From a checkpoint of a small mixture-of-experts model trained on Wikipedia: 768 GELU neurons an expert, 1 pick a token.
Below are experts of layer 4 (counted from 0) of a mixture-of-experts language model. Rows are named router (the router's row for the expert), up (a neuron's input weights, with its number), down (a neuron's output weights, with its number) and show model dimensions 0-127. Each number is 50 + 15 x the weight over its row's rms, rounded and kept within 0 to 99.
Before each expert's rows: "comes after" lists some tokens at least twice as common just before its tokens as in all text; "mostly gets" lists some tokens that are sent to it at least half of the time. This comes from a sample of Wikipedia text that the model never trained on. Tokens count by the router's weight.

# expert 5
comes after: " |\n", "\n", " of", " in", ",", " and"
mostly gets: " Col", " the", "the", " a"
router:67 65 59 80 47 41 31 55 41 53 44 21 61 62 47 52 50 69 19 35 58 52 31 45 37 60 31 55 56 65 51 44 49 43 76 50 65 69 47 55 54 24 56 71 50 48 49 44 51 64 31 31 24 71 51 59 59 51 66 21 81 66 49 44 60 61 37 73 63 49 26 58 51 43 56 63 41 55 47 43 63 71 57 19 51 58 54 50 32 00 60 51 58 47 59 45 69 99 66 74 50 38 12 43 38 55 56 37 50 67 51 53 45 50 48 14 47 59 76 57 44 46 46 46 31 50 44 40
up55:59 64 50 36 38 42 46 48 76 21 45 56 35 44 43 65 55 33 71 51 37 34 73 38 78 51 66 60 37 55 26 54 52 32 37 19 57 29 54 50 44 44 44 39 50 61 59 54 78 59 41 52 29 48 42 48 61 63 29 45 51 37 52 74 53 44 53 49 54 52 56 52 91 45 78 35 44 49 64 61 63 61 54 35 52 27 47 53 61 59 37 70 50 69 64 23 68 69 59 69 46 43 40 54 44 59 51 51 52 65 65 76 44 53 76 51 06 44 45 51 68 48 58 49 41 28 50 30
down55:51 83 79 23 74 69 54 63 27 49 33 31 28 48 58 61 68 41 52 57 70 41 57 34 46 67 58 55 42 59 71 35 52 63 28 48 49 53 69 36 47 52 30 69 78 58 65 31 30 35 37 44 40 54 66 31 18 38 40 59 42 51 34 72 63 20 50 55 49 46 64 08 66 53 48 62 52 44 58 62 54 59 64 48 62 61 40 64 53 31 62 58 95 58 58 44 65 61 75 54 53 52 78 52 67 60 50 40 60 57 26 45 53 56 46 75 34 94 53 54 72 77 51 53 65 54 73 32
up56:58 66 58 63 47 33 64 55 40 58 47 88 51 23 52 51 31 17 40 56 29 43 58 48 53 50 36 60 56 43 45 44 50 27 48 29 64 52 57 50 55 58 49 64 50 60 48 58 44 61 44 47 63 46 71 28 41 24 66 36 41 27 63 37 59 74 38 68 61 56 62 59 90 33 58 77 00 63 31 53 40 83 35 08 41 31 15 32 42 38 45 56 71 56 36 36 31 67 21 36 42 35 35 29 61 62 18 50 66 54 76 45 38 39 42 44 50 50 57 71 44 73 40 56 37 76 53 58
down56:34 73 15 39 52 39 26 45 58 37 80 49 70 38 29 54 63 49 36 31 75 27 57 46 37 42 59 65 19 67 45 65 29 13 50 31 69 54 62 42 55 45 37 71 54 55 29 49 36 48 47 62 79 70 56 38 14 53 30 67 58 72 67 24 46 49 54 48 33 41 43 45 27 39 59 48 68 54 35 64 65 61 69 26 37 72 56 46 47 16 40 59 70 68 58 57 10 60 35 51 37 50 28 56 30 46 28 69 51 63 40 72 49 45 48 72 64 63 73 60 60 34 58 68 58 44 54 65
up57:50 65 21 48 46 29 64 47 29 61 63 31 35 61 62 51 66 59 66 65 50 50 67 28 47 70 69 43 77 63 19 48 44 57 49 33 45 42 32 60 55 45 76 67 37 54 52 45 73 20 38 28 46 42 25 44 41 70 24 60 31 19 51 55 35 74 50 67 70 52 38 72 63 68 53 79 58 46 40 57 51 39 50 37 39 28 39 38 52 69 59 35 55 53 49 51 44 55 45 52 89 30 71 65 58 67 34 38 70 29 52 46 53 67 62 38 78 31 37 47 40 56 50 21 61 22 57 48
down57:52 59 33 72 27 43 48 83 17 17 26 61 36 34 63 53 51 73 62 60 49 75 31 60 42 46 66 43 50 39 51 58 56 51 58 50 24 65 64 35 32 61 44 70 76 66 55 40 34 53 52 47 39 48 46 64 55 43 43 51 59 45 51 29 74 68 24 08 80 74 27 69 46 31 40 49 46 52 56 44 56 75 61 45 33 68 56 54 33 26 59 58 46 45 51 78 31 67 40 45 51 61 42 50 49 32 68 70 57 56 34 52 59 43 55 51 59 43 54 56 46 58 54 28 52 72 65 32
up58:40 67 50 58 29 40 44 64 71 48 44 40 74 51 57 55 41 46 38 34 39 66 21 43 55 47 49 47 36 21 51 28 49 73 43 74 86 45 41 39 73 48 19 52 61 43 76 66 48 33 46 82 93 42 13 21 31 50 75 56 45 52 86 49 46 97 56 47 50 58 49 37 43 24 51 63 47 54 61 59 65 67 39 51 60 30 60 59 39 43 42 41 56 43 56 26 56 28 60 41 17 59 67 38 82 67 69 46 48 62 35 78 64 33 44 61 46 39 38 37 39 77 66 68 13 35 63 31
down58:71 44 49 64 46 32 45 52 40 64 35 52 54 51 32 50 42 38 51 61 00 32 70 36 89 41 86 26 55 64 29 70 43 34 62 43 46 37 47 74 58 72 40 49 48 53 86 47 53 39 61 18 49 55 38 75 43 47 41 49 41 40 16 49 54 58 29 29 69 50 50 60 53 35 48 45 48 70 53 40 40 25 35 49 62 47 35 73 41 61 49 48 40 43 55 43 42 26 62 53 53 33 79 36 52 73 69 60 58 32 42 72 52 62 45 53 64 41 22 45 63 43 51 64 66 51 59 31
up59:58 57 47 44 53 00 46 58 48 40 39 69 41 56 27 77 39 44 72 50 74 59 17 49 55 67 46 36 36 53 24 44 34 60 79 51 66 61 44 72 60 52 47 57 52 12 77 63 69 60 76 51 66 53 45 75 47 49 64 35 44 44 38 53 72 37 51 44 55 61 79 59 68 71 56 18 42 29 37 22 53 34 56 82 62 44 18 46 48 46 55 50 41 26 21 42 75 40 67 42 44 33 57 49 45 64 39 50 55 26 46 50 46 24 52 49 57 47 75 65 29 38 65 50 64 70 38 59
down59:67 92 48 70 66 40 72 64 48 40 47 58 56 54 46 22 31 51 69 52 52 53 62 61 49 57 73 53 50 79 18 92 50 33 36 44 56 54 62 62 72 61 44 84 58 43 66 34 48 33 51 49 52 65 45 51 37 32 45 42 73 48 35 48 35 45 37 45 58 28 65 58 32 64 44 54 51 58 58 56 33 38 51 75 57 53 53 43 23 42 57 61 58 53 49 58 77 32 76 59 65 47 61 39 38 63 82 62 28 54 56 39 53 47 37 57 51 39 77 45 42 53 86 52 57 09 38 55
up60:33 61 67 57 47 28 64 57 47 33 34 55 80 11 39 48 48 52 53 87 69 47 62 33 68 78 69 73 40 49 51 42 38 76 73 74 50 63 25 40 37 57 43 38 32 60 52 37 37 29 64 64 59 67 47 28 54 54 43 51 63 83 53 42 67 43 66 48 39 69 55 30 47 52 63 37 64 37 57 32 31 42 80 42 50 53 45 65 50 53 36 44 45 47 40 22 56 46 48 51 48 33 57 51 48 58 43 45 55 32 52 60 26 44 56 57 66 15 52 69 44 02 43 67 30 61 42 53
down60:63 55 58 50 38 33 26 57 40 71 47 71 45 56 20 54 32 48 76 14 59 38 53 44 47 59 57 57 41 65 25 83 57 52 49 49 32 29 52 60 53 55 60 51 50 22 43 60 65 59 46 42 42 34 42 90 52 53 60 41 44 65 33 17 59 74 38 42 66 64 48 38 50 66 36 45 36 63 49 57 63 76 50 50 53 20 40 92 43 52 56 64 59 27 53 64 56 32 25 67 69 47 47 52 28 47 62 54 55 39 23 89 44 58 57 54 57 30 30 39 52 33 29 34 60 60 48 35
up61:52 20 57 51 24 54 58 49 44 43 44 61 50 42 35 40 61 34 32 45 67 41 68 30 35 60 38 56 45 67 68 27 56 71 61 66 25 59 47 26 61 51 38 71 39 33 50 79 64 56 65 51 61 82 46 52 52 37 80 70 38 68 44 51 43 58 48 72 53 37 55 42 78 61 46 65 69 41 47 36 57 50 56 57 91 27 39 37 58 53 51 37 84 46 30 67 40 41 42 31 38 51 56 69 46 19 35 60 35 57 74 25 68 45 40 38 23 43 47 34 66 21 61 44 46 45 48 49
down61:38 52 66 63 45 32 50 25 37 60 46 56 40 38 73 17 37 40 44 24 44 55 49 33 48 43 73 35 51 65 69 61 36 44 32 47 50 30 46 54 61 71 10 37 60 55 18 44 51 50 39 47 25 46 41 70 27 41 72 46 58 34 42 56 46 61 51 15 64 33 50 62 65 47 39 54 65 45 50 51 69 81 43 42 60 57 67 47 46 66 33 67 70 73 24 35 43 51 28 62 49 59 42 42 55 62 66 49 36 60 39 63 30 74 67 46 67 51 89 39 33 55 39 65 50 39 53 58
up62:29 40 77 58 41 56 52 60 52 39 42 56 79 53 44 69 59 72 46 47 64 37 39 40 42 38 48 74 11 58 66 75 34 37 34 50 32 54 52 69 49 55 39 42 52 45 63 36 17 45 39 35 69 66 52 60 57 52 54 40 73 46 48 51 68 35 72 62 89 24 25 49 44 75 36 53 35 50 84 69 68 60 48 28 48 44 44 55 63 53 34 52 32 47 50 83 53 66 28 32 56 50 38 63 41 51 51 46 50 53 46 31 54 35 26 57 46 34 48 38 34 40 58 36 65 24 69 53
down62:15 37 70 45 84 43 46 37 69 71 52 49 50 32 64 56 39 43 58 48 54 42 46 58 63 35 73 50 19 26 65 77 36 55 63 51 66 42 46 38 62 74 71 37 74 50 92 47 73 61 34 57 52 33 25 42 39 39 31 53 24 43 39 72 59 46 70 53 64 52 69 51 54 49 58 46 66 77 62 67 77 44 56 41 69 57 44 39 39 42 56 41 59 19 50 41 39 29 39 43 30 78 56 57 52 38 34 52 52 44 60 58 34 36 42 54 35 20 66 52 62 51 49 56 36 31 51 49

# expert 12
comes after: " |", "|", ";", ":", ",", " in"
mostly gets: " ", "–", " −", "   ", " +", "−"
router:48 68 50 74 21 46 53 52 36 66 69 51 85 42 58 74 66 50 54 25 29 73 63 54 36 64 55 25 34 75 65 82 61 45 33 60 26 28 59 32 24 40 65 23 59 60 24 53 31 50 17 18 42 79 57 60 43 54 80 29 58 45 37 59 48 28 70 88 63 45 28 41 55 67 38 42 43 59 27 46 56 47 33 57 61 54 31 57 63 84 45 43 69 43 55 64 38 49 35 63 51 46 59 31 46 35 12 65 45 44 38 48 51 73 46 42 37 61 54 71 69 59 63 51 68 44 29 50
up53:37 64 62 52 50 57 49 34 45 61 75 55 64 45 61 50 41 34 61 27 41 50 33 46 57 35 44 31 47 74 42 59 48 60 51 58 66 63 59 44 32 50 38 85 85 25 66 30 77 21 50 52 46 70 53 34 36 24 54 55 58 55 65 56 41 54 39 54 41 53 38 39 37 42 58 59 59 65 43 54 44 40 64 34 40 65 42 53 48 43 75 49 84 32 64 50 38 56 34 48 17 83 55 43 86 42 63 47 43 66 35 55 58 62 66 46 46 37 33 55 65 69 61 65 36 39 43 28
down53:53 53 58 39 57 63 30 57 38 41 39 48 41 32 66 47 73 40 40 40 69 20 46 56 26 55 57 50 74 38 38 41 48 38 63 45 64 78 68 41 40 31 65 49 42 45 82 45 52 22 74 38 62 42 24 72 51 44 49 44 35 39 44 41 51 45 62 47 43 47 79 49 87 56 47 59 48 70 71 18 74 52 58 27 56 35 53 37 46 40 44 56 55 66 50 15 50 47 30 50 30 52 43 50 43 57 48 38 43 69 48 17 32 58 50 64 45 40 47 45 55 87 48 45 58 67 22 70
up54:59 35 56 43 48 37 53 59 47 47 30 65 47 45 73 72 45 47 62 47 48 49 63 56 52 49 68 42 44 37 59 39 74 65 28 28 64 57 99 35 56 52 73 49 71 35 48 45 20 36 55 41 40 35 63 42 69 25 50 64 54 51 57 17 47 69 46 33 37 81 47 43 92 45 68 54 57 48 44 52 43 37 59 55 50 46 57 39 51 70 57 47 53 66 42 69 43 50 06 76 54 60 48 62 39 90 66 64 43 47 48 23 59 73 23 36 54 71 22 61 54 34 44 54 47 22 38 60
down54:59 54 47 58 39 74 62 36 39 51 50 51 56 76 66 51 68 61 98 43 47 40 61 21 68 76 56 19 54 39 29 16 64 53 65 63 39 57 41 32 50 53 54 37 55 28 65 52 38 51 65 38 38 60 40 38 53 67 66 46 39 55 50 84 56 57 56 83 61 40 58 29 25 19 61 49 59 59 34 43 52 84 39 38 48 67 46 55 56 43 58 49 47 81 51 39 63 62 61 49 37 56 57 28 64 20 63 64 12 65 37 35 29 50 41 36 35 40 64 57 64 65 59 65 58 43 35 49
up55:36 65 51 29 49 56 41 53 46 20 66 55 41 70 67 42 43 21 34 52 55 35 51 40 39 32 51 41 74 61 58 23 65 57 61 56 54 26 63 16 44 53 59 42 20 64 76 56 36 32 53 66 66 48 55 81 44 41 72 31 49 48 44 46 63 41 58 17 61 25 43 46 32 71 61 44 33 58 50 66 28 51 49 73 32 42 69 50 55 56 46 55 19 33 31 36 52 29 41 86 31 72 67 48 51 59 47 71 57 53 44 64 79 68 64 32 54 67 40 56 62 57 56 18 49 36 47 58
down55:51 58 72 37 50 72 77 29 46 54 44 66 39 48 49 90 49 63 47 46 50 64 46 19 49 50 40 69 60 33 38 64 59 71 40 48 61 17 34 66 45 60 47 59 51 47 46 27 54 74 20 44 49 42 42 20 50 69 50 28 48 28 46 70 58 33 44 32 62 72 52 57 54 36 71 70 65 38 65 53 53 48 43 61 50 28 60 72 23 55 12 22 32 56 41 38 50 38 28 40 47 23 59 57 72 61 47 64 29 30 34 55 36 51 76 29 62 51 66 19 48 49 57 38 55 43 45 65
up56:60 59 37 53 64 53 24 51 43 27 49 45 59 24 41 57 65 67 97 68 47 66 40 50 51 51 41 42 25 55 38 26 77 44 42 44 63 66 60 39 56 55 72 45 52 81 64 63 47 59 63 69 62 50 49 45 56 43 50 59 69 59 68 30 29 28 20 63 61 50 26 33 21 45 51 69 26 51 42 38 75 53 45 41 63 51 84 63 30 55 49 48 18 42 27 34 77 27 32 45 33 49 28 45 44 51 66 60 67 55 54 99 30 49 66 23 32 35 36 54 52 51 65 49 74 45 69 65
down56:74 63 55 56 27 48 94 36 65 34 37 29 44 54 51 27 46 66 56 54 60 41 66 67 21 32 82 54 65 48 50 34 11 39 40 57 30 53 49 78 82 49 47 56 61 45 28 41 57 57 60 62 52 54 47 49 45 72 57 59 31 24 17 27 55 35 60 45 46 60 62 46 37 58 73 37 56 74 59 51 23 49 39 74 66 59 50 46 42 50 60 57 76 32 45 30 33 49 51 82 93 59 47 41 39 34 53 50 20 66 56 53 71 38 47 49 43 30 36 52 81 44 40 52 48 40 40 72
up57:62 60 44 43 62 64 37 73 31 21 50 64 46 42 54 54 25 55 85 38 53 56 61 40 53 38 67 53 73 58 68 58 43 67 38 67 08 23 50 30 41 44 45 48 42 62 31 84 60 56 42 31 57 48 58 37 30 50 55 25 75 40 66 42 32 51 36 60 36 31 54 46 49 62 44 56 44 27 42 56 48 28 36 52 59 50 65 66 56 41 35 61 37 58 41 52 72 59 36 53 58 45 46 38 47 67 30 57 54 63 19 27 53 47 61 61 13 46 41 60 68 52 48 22 44 34 71 57
down57:10 36 45 36 59 69 53 84 42 51 67 65 47 25 46 28 17 45 70 62 43 33 73 49 51 50 59 62 73 36 66 82 37 35 55 51 20 52 73 60 29 60 56 40 28 55 56 56 28 54 45 62 59 47 41 76 55 41 66 42 80 47 39 34 41 79 31 33 82 67 57 57 53 76 55 36 65 60 36 60 82 32 40 65 35 61 58 73 68 42 58 61 45 50 43 50 50 50 65 26 29 65 46 45 35 40 43 58 25 90 38 37 24 52 32 38 24 44 74 39 54 43 45 63 50 63 21 58
up58:43 62 49 67 27 49 27 77 74 33 70 34 54 36 51 21 38 55 27 68 27 41 43 41 34 57 57 58 60 45 69 72 49 44 43 69 65 47 51 45 53 45 43 43 66 51 59 67 68 40 50 94 54 51 20 51 36 38 63 40 60 34 63 75 32 06 40 64 61 21 30 53 72 46 81 31 51 61 70 84 48 50 52 44 44 48 83 48 52 63 55 34 55 72 57 53 99 02 59 62 46 59 29 37 36 39 42 26 65 61 35 48 60 46 31 54 60 62 58 58 42 52 65 71 34 46 69 60
down58:35 52 48 43 37 39 64 38 58 43 53 62 37 48 47 54 74 37 47 69 52 47 60 69 44 76 39 44 43 44 42 44 39 00 62 55 48 80 72 53 40 59 39 50 51 61 63 51 76 58 48 48 51 80 56 60 88 68 64 23 57 38 36 35 36 35 30 32 49 82 71 52 59 34 69 41 41 40 49 32 35 58 66 64 53 58 52 70 55 80 45 27 43 49 52 58 44 30 59 49 81 62 20 82 48 55 71 58 58 38 53 50 48 49 58 43 46 53 28 51 59 54 37 51 51 56 49 64
up59:40 65 67 61 13 60 72 48 67 74 40 51 40 56 66 55 58 67 45 55 39 58 20 52 74 66 52 75 55 45 40 52 48 71 36 27 65 62 44 23 61 68 75 57 22 47 57 48 62 38 36 51 44 21 56 40 49 43 45 59 39 62 52 53 74 02 55 37 43 77 53 63 63 73 59 27 63 32 64 40 75 48 36 70 42 61 24 51 55 53 16 46 59 21 72 23 43 52 55 39 32 53 28 27 50 36 60 31 74 50 62 59 72 40 42 60 63 53 53 58 50 66 49 61 55 22 58 70
down59:68 59 51 60 44 44 38 57 49 81 71 42 33 50 51 46 65 63 46 36 64 45 19 68 59 51 57 39 64 48 24 36 87 48 56 76 57 28 44 61 72 40 45 23 82 52 30 55 49 73 65 63 41 43 60 22 34 41 41 43 34 49 82 59 47 61 64 64 25 45 51 59 55 43 36 39 61 69 58 75 50 50 69 49 76 70 65 51 40 02 72 58 54 54 52 53 45 44 64 44 70 55 52 16 46 52 37 47 47 45 68 51 12 56 67 44 28 43 36 47 88 23 39 61 65 31 32 42
up60:18 69 55 46 21 46 34 56 55 28 73 66 66 78 39 56 68 64 40 33 30 41 49 71 33 63 52 49 53 33 84 48 50 36 35 45 53 39 47 28 53 41 61 15 67 47 55 44 33 35 29 64 38 46 33 41 56 51 46 62 30 49 65 64 70 45 77 48 41 59 50 59 51 37 64 48 72 53 61 52 28 44 39 24 54 42 51 51 65 26 52 58 30 31 49 57 55 43 30 06 41 42 81 41 23 54 38 74 37 65 56 46 32 40 49 23 81 70 63 64 67 67 17 70 66 51 54 60
down60:69 26 53 41 53 50 51 72 70 60 63 50 24 34 60 44 51 49 75 41 42 72 33 24 77 49 41 79 55 43 45 60 21 38 55 18 53 42 36 73 68 55 76 59 61 41 65 67 43 30 40 34 56 44 48 38 66 35 57 56 67 26 36 40 73 51 54 46 58 17 39 66 42 46 54 64 47 59 74 47 45 33 54 18 51 58 38 55 48 65 69 56 57 14 55 35 63 30 27 17 46 36 41 49 42 90 29 77 37 51 52 40 67 43 72 49 65 47 31 50 50 61 78 45 48 11 46 54

# expert 8
comes after: " ", ".", "–", " (", "′", "200"
mostly gets: "10", "14", "15", "20", "12", "17"
router:44 39 42 62 35 57 42 48 49 51 63 70 44 71 53 53 64 64 44 71 37 36 75 44 70 24 50 47 57 46 54 52 54 44 33 27 27 32 28 50 47 61 52 41 56 23 46 47 63 31 41 25 40 39 33 54 56 43 58 51 44 49 53 53 29 44 16 50 73 43 41 76 53 54 66 50 58 41 46 35 63 41 55 79 65 71 35 61 46 68 64 58 73 30 46 34 50 39 40 51 46 49 53 66 39 56 32 53 53 10 49 40 61 48 41 56 35 51 03 43 10 64 45 51 27 41 40 59
up48:56 41 47 66 62 43 82 63 58 51 69 70 45 51 48 65 35 40 61 42 45 68 45 44 63 44 55 37 57 47 75 36 57 53 46 61 49 56 51 64 33 59 99 51 66 43 61 66 66 39 73 53 41 61 68 47 62 51 56 54 23 73 46 45 62 68 34 53 47 27 18 39 29 37 51 70 36 56 56 43 71 36 53 47 48 54 49 21 58 84 70 55 56 55 39 49 46 34 50 47 47 53 52 35 56 51 41 46 74 38 59 52 55 45 18 58 00 49 33 53 46 60 78 33 52 16 28 41
down48:35 43 44 44 59 77 61 65 39 52 38 46 46 40 31 31 41 59 56 64 72 34 42 18 39 32 66 40 33 72 72 52 61 50 59 32 40 27 36 30 51 46 36 48 48 82 26 62 51 06 99 43 49 55 50 63 41 52 39 71 56 71 37 68 61 36 45 33 49 38 41 26 62 56 48 34 44 48 40 41 48 18 52 28 40 53 49 42 80 54 14 45 35 56 39 36 52 77 51 74 25 76 57 84 45 44 52 54 32 55 65 70 61 31 56 59 63 52 80 54 48 30 74 37 63 53 62 59
up49:20 45 35 51 45 40 63 50 67 55 47 64 83 56 64 57 49 52 44 34 68 51 14 39 35 17 54 53 46 46 67 50 52 61 62 38 46 29 75 52 36 56 55 65 32 51 92 24 43 17 05 58 50 78 48 45 65 54 52 38 51 53 54 64 59 80 47 37 44 25 45 37 24 50 41 61 35 45 41 45 71 50 62 51 35 58 53 49 30 23 48 61 42 55 53 58 35 35 65 65 61 55 67 58 81 50 46 63 30 71 14 33 85 48 52 47 35 40 43 51 52 70 69 51 81 10 42 30
down49:51 31 66 33 40 25 42 64 59 58 47 38 58 69 42 73 40 52 56 24 54 35 36 22 37 55 49 32 79 52 52 64 58 64 42 46 44 38 22 35 68 49 26 47 49 19 32 67 40 12 39 57 39 44 44 56 71 43 44 53 50 47 64 56 48 73 85 47 49 38 57 49 42 40 44 72 30 61 40 40 38 67 55 63 45 46 45 52 75 73 43 26 44 04 84 64 49 71 49 58 56 80 69 08 66 34 57 67 45 36 55 43 40 53 73 31 51 53 52 52 36 61 80 39 42 37 68 38
up50:38 41 44 79 34 50 71 44 73 63 41 43 59 59 62 57 51 47 47 33 44 62 46 58 75 51 51 48 47 58 69 61 40 32 60 33 52 52 53 37 40 30 41 41 35 50 48 38 30 46 47 60 39 66 78 41 45 74 59 45 43 09 37 68 63 78 47 74 56 64 53 20 40 51 22 36 54 45 42 34 62 45 73 29 27 64 35 56 14 41 71 56 47 66 54 50 39 43 64 43 47 41 49 47 68 55 52 44 52 51 46 26 57 31 41 40 82 50 48 69 41 68 50 54 35 44 40 88
down50:44 56 24 51 40 64 52 48 49 72 46 56 40 50 64 22 31 44 60 48 28 43 33 56 69 48 50 70 57 61 69 39 35 36 68 39 56 53 37 35 55 08 52 39 81 51 36 59 44 48 82 51 51 62 89 22 58 48 62 48 34 68 51 44 33 46 67 44 43 62 11 55 57 38 51 80 40 55 48 45 48 44 60 71 45 40 54 41 68 56 50 60 45 61 61 53 47 39 33 39 18 59 61 69 73 49 48 46 38 63 37 68 37 58 54 57 53 41 57 78 46 62 72 37 69 57 38 58
up51:67 72 33 53 33 82 47 29 39 45 25 38 54 25 32 65 54 58 48 65 38 60 43 73 54 40 58 62 52 32 48 56 43 51 67 83 50 46 35 29 28 69 47 61 46 52 32 42 38 62 39 38 37 56 33 41 51 29 66 59 48 56 36 49 57 20 43 61 38 49 53 37 54 48 38 20 76 41 54 68 30 42 30 62 50 57 35 64 70 61 38 26 60 34 36 52 46 70 85 53 32 67 25 41 41 32 42 40 87 51 70 06 44 41 53 59 72 43 68 42 24 66 62 44 42 40 41 45
down51:32 55 66 49 26 51 71 80 45 44 33 51 30 32 58 47 32 49 60 43 55 29 26 38 42 51 37 64 46 61 36 49 45 65 52 30 64 43 56 51 28 55 45 47 60 54 61 46 30 53 56 31 54 49 55 36 62 39 33 46 64 71 32 58 27 60 50 42 46 40 40 54 33 46 78 68 44 44 42 40 56 52 52 53 24 20 43 65 44 63 45 92 72 56 32 55 50 51 84 37 47 73 54 71 66 61 44 27 50 82 56 66 50 47 38 45 59 65 34 67 65 70 33 39 69 50 55 47
up52:44 66 37 62 31 65 33 51 32 43 68 71 47 47 88 28 29 67 54 63 47 76 47 46 00 72 34 44 52 52 63 40 79 30 53 38 64 51 36 55 27 43 43 55 24 45 55 63 64 41 17 65 53 62 39 36 78 51 38 71 43 37 63 46 48 59 62 86 51 39 66 79 43 41 56 36 51 50 48 43 31 40 26 70 54 52 57 75 27 45 28 52 46 10 47 27 64 36 77 56 24 32 51 43 24 52 36 55 49 27 41 47 55 48 42 49 52 64 20 53 63 46 37 60 50 43 58 36
down52:44 65 73 52 52 44 67 56 63 60 54 58 90 68 34 70 38 40 59 55 33 62 41 43 38 31 60 29 40 59 49 51 56 62 58 34 44 23 53 30 73 51 52 43 46 63 42 49 31 83 28 41 99 60 47 64 48 38 58 49 51 58 19 58 61 51 32 73 55 67 57 49 41 54 55 56 42 44 45 56 56 41 34 43 39 46 56 64 44 55 46 65 75 41 77 40 51 48 37 43 44 57 51 46 55 16 60 38 69 32 32 69 58 68 80 43 37 40 61 44 35 59 62 48 51 56 32 33
up53:57 43 44 42 28 61 51 55 42 55 60 52 55 25 39 62 56 27 55 50 67 41 49 60 61 64 67 59 59 65 35 63 51 57 35 51 64 29 73 33 56 46 61 50 56 54 62 71 49 56 63 67 62 59 11 43 56 54 87 52 57 71 54 74 62 43 64 44 58 15 25 44 36 49 47 36 42 41 67 45 62 42 45 59 42 39 47 60 36 61 14 48 64 43 52 51 49 38 54 36 33 49 34 68 41 52 84 34 58 90 13 63 45 56 76 77 68 76 52 66 30 66 40 41 62 51 38 40
down53:17 38 48 33 48 65 55 42 64 53 51 23 53 39 50 50 43 54 50 80 51 49 47 56 47 27 54 59 87 50 64 53 38 74 58 53 43 42 03 43 25 64 63 46 31 62 59 20 50 33 71 56 27 44 43 33 59 67 35 33 31 40 45 80 53 54 20 41 19 37 41 55 43 59 59 47 40 66 45 49 44 50 73 65 54 22 54 76 31 53 47 62 44 42 40 43 51 51 59 36 42 61 67 42 35 74 51 34 68 55 56 36 61 53 39 47 32 52 37 28 13 33 41 49 51 43 47 63
up54:22 33 69 39 55 44 25 63 43 58 25 33 54 37 26 55 55 44 51 41 55 69 27 52 56 56 56 57 57 85 34 53 40 60 38 33 52 25 66 55 70 38 47 69 47 73 59 41 50 60 69 42 65 67 46 48 52 58 55 56 65 46 43 46 76 37 48 61 49 63 64 70 47 39 43 33 54 82 63 26 51 59 58 25 46 46 76 44 44 65 37 68 27 39 41 31 49 27 52 48 27 33 65 70 41 46 33 60 45 27 11 70 52 60 29 52 34 46 51 43 56 31 58 44 43 64 59 60
down54:58 35 52 68 68 62 47 25 47 59 57 52 59 56 57 72 58 72 28 57 17 40 52 49 42 62 53 67 61 45 43 53 50 54 43 38 39 35 42 34 50 67 43 45 41 62 44 75 37 54 13 63 73 62 47 54 40 47 41 39 86 51 47 56 48 45 49 14 74 43 71 49 39 58 63 44 52 60 61 46 61 15 45 44 49 35 53 62 57 22 67 34 76 52 59 45 63 48 40 51 54 58 52 72 67 54 67 52 84 37 57 24 48 53 43 53 20 62 86 45 22 54 58 44 53 31 40 38
up55:82 56 38 65 55 50 66 56 57 25 55 76 34 50 27 56 56 19 76 54 48 60 68 61 58 57 45 35 42 34 27 50 33 31 53 75 54 32 66 89 41 66 42 63 53 45 54 27 51 59 49 25 39 48 39 52 44 66 66 29 43 53 28 44 21 51 69 42 65 38 60 43 35 62 77 24 65 30 54 38 42 61 49 41 64 32 35 50 27 39 48 41 55 36 21 52 76 63 51 35 52 39 58 43 68 65 52 25 39 53 76 42 60 19 41 38 47 64 19 61 68 42 44 73 71 32 68 43
down55:62 74 53 17 42 40 57 48 71 50 69 45 25 54 47 48 42 24 14 51 56 37 52 38 54 50 52 48 15 55 40 71 64 39 47 46 31 39 64 60 74 36 31 56 57 45 67 66 36 37 41 51 42 30 40 33 40 49 54 32 38 62 67 50 48 37 54 28 63 40 70 57 38 69 71 26 35 21 54 60 40 59 19 54 43 52 52 60 56 82 48 49 47 57 71 55 61 25 40 61 77 56 60 69 56 61 26 38 55 33 57 76 50 54 54 59 28 45 40 62 38 78 35 66 26 28 30 63